{
  "head_dim": 128,
  "norm": "layernorm",
  "grad_clip": 2.0,
  "seq_len": 512
}
Below are experts of layer 4 (counted from 0) of a mixture-of-experts language model. Rows are named router (the router's row for the expert) and show model dimensions 0-191. Each number is 500 + 40 x the weight over its row's rms, rounded and kept within 0 to 999. Numbers have three digits each.
After each expert's rows: a language model's description of what the expert responds to. This comes from a sample of Wikipedia text that the model never trained on.

# expert 21
router:550494548452550540595547475468530387445470564486451550478500471487495501466517542544404527555524524512514512421432492524462558526520534550528548517545455487469486469550493556528476493448482482504459476539579519447491540504485466491510521521539536439506527483499504552499514502504530507525459499443521431505497528506446414516433485560526484473489508467510458469457485479461510464575401489519530546519444519446553446505545512451474529478541565530516467515488596454473525511474518505526481513557507535496530445511508498492536399518454478458507444480492528548509551487420472524549
What it handles: Second pieces of words after a capital letter piece (B-old, S-ite, H-old), and adjectives like High, Great, Middle, Royal in names.

# expert 39
router:480463532458435533514494449515556480497449600472464556534492525547510500514515472527533526405501566540527570490469567517517510494483491495529506512436472491458591494571500532559488446498474478464493521484526455483413488467466496556481576484514494484473555422493494553477532451525481486494555486514535529512496519521461462469428455508532465486503565469532527556503480479467424469582424484562489515576560545495491499477501523512452531515520427492505503464547537478560548495467457566501479475433533554464434511527532467451515412530448418482456504519534482534537439486548531530495
What it handles: Middle and end pieces of non-English personal and place names (Kh-air-at, Tehr-an, Tat-ars-tan) and common surnames like Jones, Williams.

# expert 35
router:490485561528504541532512448461549513538465525560494473491527500511495498571558402476497497479438473566436482449440533534548560529494522584534539551534480497460503493490517502544477458426462513506478551470528521527498523400468520501515603561485441442531509474494527534505484470556534548482468452480557493511485519523468443502428503502528487548459459419507453516478453504502533490515410500522523530570503493523608456497501514517546530498483567574520613479485602507448559553500471466467527476572514568486439509451520450475484418525546494502457493510489491488514503447395513536531
What it handles: Opening or middle fragments of split words, often in sports tables and names, such as Breast-str-oke, rel-egated, Wol-ver-ines.

# expert 16
router:442491499521558557440392525466538530522493476461450401479510468544510480504497524521459521537558484469523554509566507483444475497505446467476490523472512481485493537493520460386465571479543485498460554528521507581511414528399499527475424503534458544487579548498500525489547516506469485503515506503509478456505475438535485530526537463479499520533565446468492536486462519566475543480500502494466526445463483578491588525548518480516528502478525500519447530479564488457474492483485523586523563564445458446514488569452522383430517572534457470563472533469520568557486497440508491597
What it handles: The negating prefix un at the start of words like unhealthy, unlawful, unjust, plus hyphens and dashes in table rows, and clause words like where, which, as.

# expert 2
router:509471498544480437504491530502500454564437447529443517496468533507521537498425573559425465492541543508505482483542518582476565479489472549546479518481520506501524543543410566535449508500537493553496563510543462488470502547496453488547467468531395507504527489577519510521546473519469524514533564466521465496520509482449426503519516500507497478531485497445536546474466402498428450462466473474443519420494414521442524465522513499550521470458529486570453493501496483427498511515546496546494549538543503494556476597515472439493522549535418538541507509503545492543507489487477489509
What it handles: Digits and number pieces in tables and scores, plus "the"/"a" after prepositions and hyphens inside chemical or compound names, like 37.32, 2005 XC79, Doppelgänger.

# expert 15
router:487597531463464533427555532519512528536450511474524509492503490530520538542513513581486476506412506501426533496493483468497491504453429488557454538496540423430542532498460549612471475584500462511480506483524447528577510544480439554520517459481417505492493487434465439505541482536476487485498588487444413503516561422505536468484539412474477454446502516475572430457477512524456544510531496516485522493534535493518486537392534523497579477513462521454528526529563467500473518537550462465541544532494514486512443563508535503495458551490565460524482539461522522523502513491507613506
What it handles: Words and pipes in population, census and election passages: rows of census tables, prepositions like in, of, and terms like households, population.

# expert 52
router:477533433545451504467531474506505519483430482525499512500520469485461523584507483583522465454550519505455568489501506546561512446441506439539422558456488575535575500525520504552473459503458536459418508485517472470438521484475488544483523460480462579521577484578497487515526442516467544500561535495435458475492497506475437482454514525514506517458524439447560564510446443517399542475465464508532516514476479571528587478465496508530506447526445532611478471520480420486528535479480460494497532510500471496502551496503484452460482511546459557531524505541465504569450494502556533551
What it handles: Hyphens joining given names like Gabriel-Joseph, Marie-Huguette and compounds like re-election, plus name and place endings like -ina, -oca.

# expert 50
router:501410515609489490516505491581534513482467571534509562467445509501501533508527517521491443395507446509430504447551529510447458498479554525495502503489439473542537537485483504524459562554490450452526540531532485527489485549542529443531491562494509508591489492524548555562510482456416540580598507486491553535574557530500439484482551445481542452472509516499504479489470502489549499496506489462523521561481532508521463447487525488481477487510549497433519514547478474486501493463556395450478523488465548494428506465560445447457566473441472524517568487430511463494468530571513433411
What it handles: Inner and final word pieces after a consonant, like -gan, -ival, -ton, -ap-, plus topical words such as America, campaign and Republican.

# expert 63
router:557473522522502514424520479456464476533407494500506549459464519486566498544455439475445461521491517459484534453507529490486543475437464515456442491492508484469522564426494483456504462524539423474461540499529547504491514509426487519556476445542481468521501507582534467457506507567483532550517561490511502365471570477454479515474473486470564489510547451446483539503520531522440539497523478551487592566455442477449546465592503488506453471501527506539467499538531542526476456497532463525504574502498506490523462449495377488414532470538457449546524466485552431481524513439518501536
What it handles: Function words to, the, of and plural s in football career biographies, e.g. went to play, promotion up to, led to.

# expert 37
router:534525530496506557453541519461534448551442411503531477449506513471540570518522503543440453484548469454496516493502541478401470465549427525525447503462449495477505521489487473456505506521495462508454511525534492539550468528466457466548527424492436497476499439465519536562479494544500506508531498451478431478468467446551476476543528462442470466472561543463518505509448498561465567512445474457450536459475534538509468521530534471453453473552544483380441460520499521462472494524511477539527585513499507488500487484497529435482451555466505510498507501429523560534477495497538496570
What it handles: Prepositions like by and with, and adjectives like political and social, in government, election and public-policy text, such as approved by.

# expert 28
router:512481515466533507531483441466524498518442511532441641508501498561525502524493528532449497590492510514497509507495525509550490517466605459440477520517495508573419528515463525431441630518514469483489543486451499464503574506522464481492512512485526445541538532541485526473502517535533513484471469530484469541460473524433484446451481441484538560519418545503517545462574447489561453441570502565549484514524459439581470529575503554568482495552535490457549505510474499538473486504554488478513558475524519445423545457504547480450536525460445474473551469498464408480460450516489448458
What it handles: Nouns for spans of time after the, this or same, such as years, season, decade, days, century, and event nouns like War, Cup.

# expert 23
router:439469497492495497464431463454506491537407497500422533481430484487506526568485443495457510439481499493535475486532452527483511532528494563517519531486491481459545592539443543499515513481518433455467553482547585462441549556566468463509439506486431525560486535532525476447510497572401580511485557498526464461492557429395501506453508456493462515426507487462505524476523459469478525441450501492407582406492472433516469579546498560489557502539513507501496542561526469508410444515497512522523570526494479459519550486531434505450451483529505469529524578459510451539522530510497463452
What it handles: The noun age in at the age of, plus prepositions like in and of and common nouns such as work, writing, life.

# expert 45
router:550520605491514470493505561509470466479454534490525460447502494596543470522552521496439475534486501537507516488476397462550483539523536500492552523527485537484490561462513528494501412466506539504424454493521523506430538466416485494521466504502476458509501529481519458481474457541444544514536541429541506532436491560508556523496513461491532470434504479457506535472506516547401533457512482524490484503493492523549556454459522489511531501509540440560505463496608463463540491533515480567446542491437473496447420501514423490486390428595471544509470409528454544523507496454504551579
What it handles: Pipe separators within sports and election tables among numbers and blank cells, plus pieces of headings and taxonomy words like Animalia, Species.

# expert 7
router:508510508541456518502502432437455441526459461496464500506441521516562518556494421458458512540498501518463520464515493484503568488507448511520514493502561517469532568516476513508516441401487417527540543484526553491459488444422431515496491475576429582449543516533469465447577434497478578482508522508471456497545493454461464513506438543511480498470519518465502533496473503534431529482496501520488517396529434541487477455534522483449460469543548505565413492485517533430497455507508526479501556519513511457548415533556422494429463517509449494513508552484532468581505479463508472514
What it handles: The prepositions of and in, plus opening parentheses, mostly in running prose or in table headers like medalist(s), earl of, signs of.

# expert 41
router:480523531523514507490561491463487492529449472496450526466469546457456559569456545489477475501449543529468498477500557548468560505511521470506444461511568513502529539569409522540484525461507371560469524479474514547502518486499505446523438523506461485470514472502534476476535498553471569508546514505482474448512482437434485490475502483483494486450434494467475569514450467458473533379434488567494569426461480551432523521569492531494546457528446495514404457484494517422491529510512585498472541537499469463554514526482428417510428532531509542539463516501596463573540486472482529503
What it handles: Verb and noun endings like improve-d and complet-ion, plus commas and semicolons separating list items and clauses.

# expert 31
router:603488574543495457490534484444448483498462468520486495479448529480521522508451497483434504495534539545491552468526531542541568508480477547545454523527473510530554498489480520488496453518520485480485526527508518501558458503485442502547526500518432537498487486574537482437517450468460507493601568544507524524452556540428522474486489482476524419496519540465538491427441474542425451527516490484436523417495456542492534456553538519480444472437550508569469449506528442449478474507554521438501572521469499513526499475533462449456484556581433550526512515462522462520468463448510532512
What it handles: Blank cells and pipes in election result tables, the dashes of table separator rows, and articles like the, a, his in prose.

# expert 30
router:502531468528438497509553503459479495445398484548458526496486477504491489542508528480480510541553504421491543464543533537471520538476538482483445487517546532514525595520493488488471532419480516508433537507495533450496505543509440580463446537482505576475550496554517533479487518477495553511488524530461445503562473488541484447477522445489504485470501532436477499454519511507420462475519473452501489524423474562492501423448553467514498456617444494475488484450459471499517492500485495516499552475561466491522505579516539467487474530494427597480515509507502516510535477498507503511
What it handles: Pipes closing cells in data tables, plus military and media nouns such as Army, Battalion, police, television, and Lockheed's hee.

# expert 29
router:472543531463458549461506412436530487542443480506513490445508534531536572601472483502514439473496513533473483473476575541498515492470575518513444570475467543452542538508508491480461511600481464487467517493482457571498507505395425590533467459517528502513583450534505417455517535486507566510592583529523445443492505489502480436438563519502475505454496500460527501510466501472498478517482485542555505544458456485451541499432477481564534485445513560489496490489489466438504582500507528481469561515509515563476550406455463432455535461499486553546536460540467498460488447504509449482
What it handles: Word-final suffix pieces completing verbs and plurals, such as believ-ing, indic-ates, underst-ood, sustain-ed, theme-s.

# expert 3
router:476603509541448482510570427466493539466414475472525526505489468463549525545453512521458473488499507518463438505434464520545484450473445498515493457475485462510523553498507552576517536421533587476499485502504453476445552453497474496508487463482407526470531506518506477526549484557478556521476463516461468453495492424499551474437517467495483483572523444461479520427456487476464479478366492482462514513542489520544541524497517548466527501513509528572499510513546410473463524490490439589496588464521526468493476498559513455492419497524467496555488585491566584508559499500547488512
What it handles: Line-initial dashes in lists of people or species, commas after names, currency symbols before amounts ($, £, €), and LaTeX braces.

# expert 46
router:507497471497522524463524456486505434511503509471577470481596463521440572573473550486489454502585515475464512504552471608456547495581488460514517572503500450518475563503485498527468503488433472511492508520491486534497473511418491469511433491561479516475588459524523430517484496535465566555462553467527496505479538482529466563548463500447514522468481524467517483432486461511500524462541482444499486531450396534555495491452500419538513492480544542561460507483561423502493487464534444576498541514418432511557485472450540495481508488574496458535461456452491521526486483440495554581
What it handles: The first token after an opening bracket, quote or table pipe, such as by in "(by Johnny Douglas)", née, and years like 19.

# expert 57
router:534479455499543571492551541445500483575549468459514520412434518499489494436480541420396436563543501446513534508515468556474509470516516503533501514529541575541507449555549469540514551471515521487426471510426492480522511558542533567560453450525548523527545479572491470493534506436519526506481536477582465490489529451564457470558544508512451505487514553504501465502505466456502449540504489520465548500507491504467475423471543510535466515472509431463471469482455542516523488436563578511423541551533482512526506471526481443470572513502461510598505497441498470485413511497463458487
What it handles: The word when and prepositions like of, with, by in scientific, mathematical and etymology text, plus chemistry pieces like poly-mer.

# expert 61
router:482458478480554554510525481488454542551454525505463586506495464510518452543483497496459536423482504507520486483513443433492503542490542543490516539552510461462589537524450483512513561468511530562450561491482588467462572494565512448522524577478469564550494514520536657466516469429452523530491523477460483543461538505489511447476564456490516438451491509504455534496447470456524420478501500581548519491522477487496473457501508463511557487473422487425543429533522555515500480518569467497440562562509517413445539419536439417479487475547450478512578487488485443497466518573437463475
What it handles: Abstract or technical nouns after an article, often in military, engineering or aircraft text, such as process, system, trial, armament, university.

# expert 56
router:533559484492451508471436506445480478512434516552508531453474496463515564556478489485445498521508497506442563520455502517478546473553485451497456525564494525529544674501469520538495504509486413546495523504438456514461531528487405498490398508463488512573474496589509526474534504528496532506521571513564464477467476447460451483432531481479532505445484476456500530533439496475467434464470492505502558452495405472492472479531496519647467459583532466478457497562453517440500470502479552499507583517451478489532526494545456463455527503485488541485516492519525442495541525479491448556
What it handles: Commas after list items, adjectives and place names, as in "Envigado, Colombia", plus compass words like South or east and plural nouns like films or teams.

# expert 19
router:478437436492446500542425462502505484489459503490480523520471485431522502522481498527515505434509535534509557415478498429525513488542569501509527530523473485452538553483514532586524381534498451520454507514556476477436507483503531537523476526508504509429621470517503526503571397586488496507514580469502476451515509514436503526533451556527516477549561463463471504470462452501471458459411489464447545576559432544504512476496527537502506487513529487547488541436545396519541450503513473438477547512499475465571510521537461495484408560582448559458448535520445512569484448462511495518
What it handles: The word as in film cast lists ("Prem Dhawan as Dancer"), and also was/is right after a subject name, often in Indian film articles.

# expert 24
router:473545485511524495473550484493470501466422468510453558500480487516487489571465528472442517472462537514515532547485472495442510522491453510520481470520528475513563563563426556483570473536558503550488503534502541566488485468485506499489434514499452539482590509536517511482525565554453493523487563496537458515482547421421584527522508492445483467474472527479563469504527432514432526424561495501436485431528460589406508578539478455445441454484500496531449513522511458477492480514523534507447553505527417493565467576509468557448511568529525453520512511510533564541508448461497584554
What it handles: Slashes, opening parentheses and small numbers in measurements and numeric lists, such as ft/s, mm/48, f/1.6, 584 ft (.

# expert 4
router:473434512505522521408439470506440535522489589494572640502504504539507577539530471457456486511604481505433452453469467547552475487521456556502511544477492449560494547546520488535463592476540485527455471501450493497410490506471523510486516553527508579497507513509517594514489451478534534509501487445546509360499541492460430466580515515478492527541510536493484503483517458512465576414410497560500458574493495351420562489511527447459459503500529488542492529494573546471472437501468497542498590473526438476565461540431533448491504431700476486508494537522491536577499511443513507525
What it handles: Byte pieces of Cyrillic, Greek, Japanese, Thai, Arabic and IPA text, such as Л, З, ː, plus frequent mid-sentence "the".

# expert 22
router:490472536563537481509564534490490547517469419496438443503447490534560411507507547540493489449474500539503445482508548535436526460459495541540440513518494487485500486494465541584476477442473436496452512522505433504456496508509513514493518469464542540514498490550497490443474492452490493505557507504539508461552471463439475462449484547468497441485493485479598467496457493507459498491473496563545505431524478444509551521496520502511495491496497520567425467553518542515505534515521532432529606492582459527561477561543490480505499546464495509526503517485503487564479536465504491469
What it handles: The first or last equals sign of wiki section headings, such as ==Legacy== and ===Architecture===, and infinitive "to" in running prose.

# expert 27
router:475508459521469514511503503527527417533396468512471494499519505461489638581457485532449517466480480496528440532516532549441494458478495462454496554500465476529508519503511461531544526561439482538514534511529514461419470483515529540499513480513493531554534473487463572501520433607491543548519450490562499482507488456508506463548488465473491529493466525462487518447483470518527438446505487535512503501441443539531511478539488490590530489475558523446456514496478447500515554475486461560535559507473547507499528530502502442434533445527509486444509491495488532501512435539502531470
What it handles: Closing quote marks after quoted titles, songs and glosses, plus final pieces of words inside quotes and closing brackets.

# expert 0
router:491443537535513462588448446408513509564502484499460501458461440517482512482451482485520469517410505447463542455521485555504569475522534507527465514506470508565570543464481472522574498507565489452480494536462505543581496552430509496533458491569529460525511481561512469491502544578496570527569499464517429498483605526492493540481529511517535471488478580459483514511478449550456449502503485429542501454409459518459545527516461486505411503448521528532451532524557436438461497514482499554484567509533521546517467479465457519454615527514446522530562482480495482428482466471480475537
What it handles: Hyphens, pipes and digits inside sports records, score tables and year ranges, such as 16–3–2 |, 1831–19, 2015–16 |.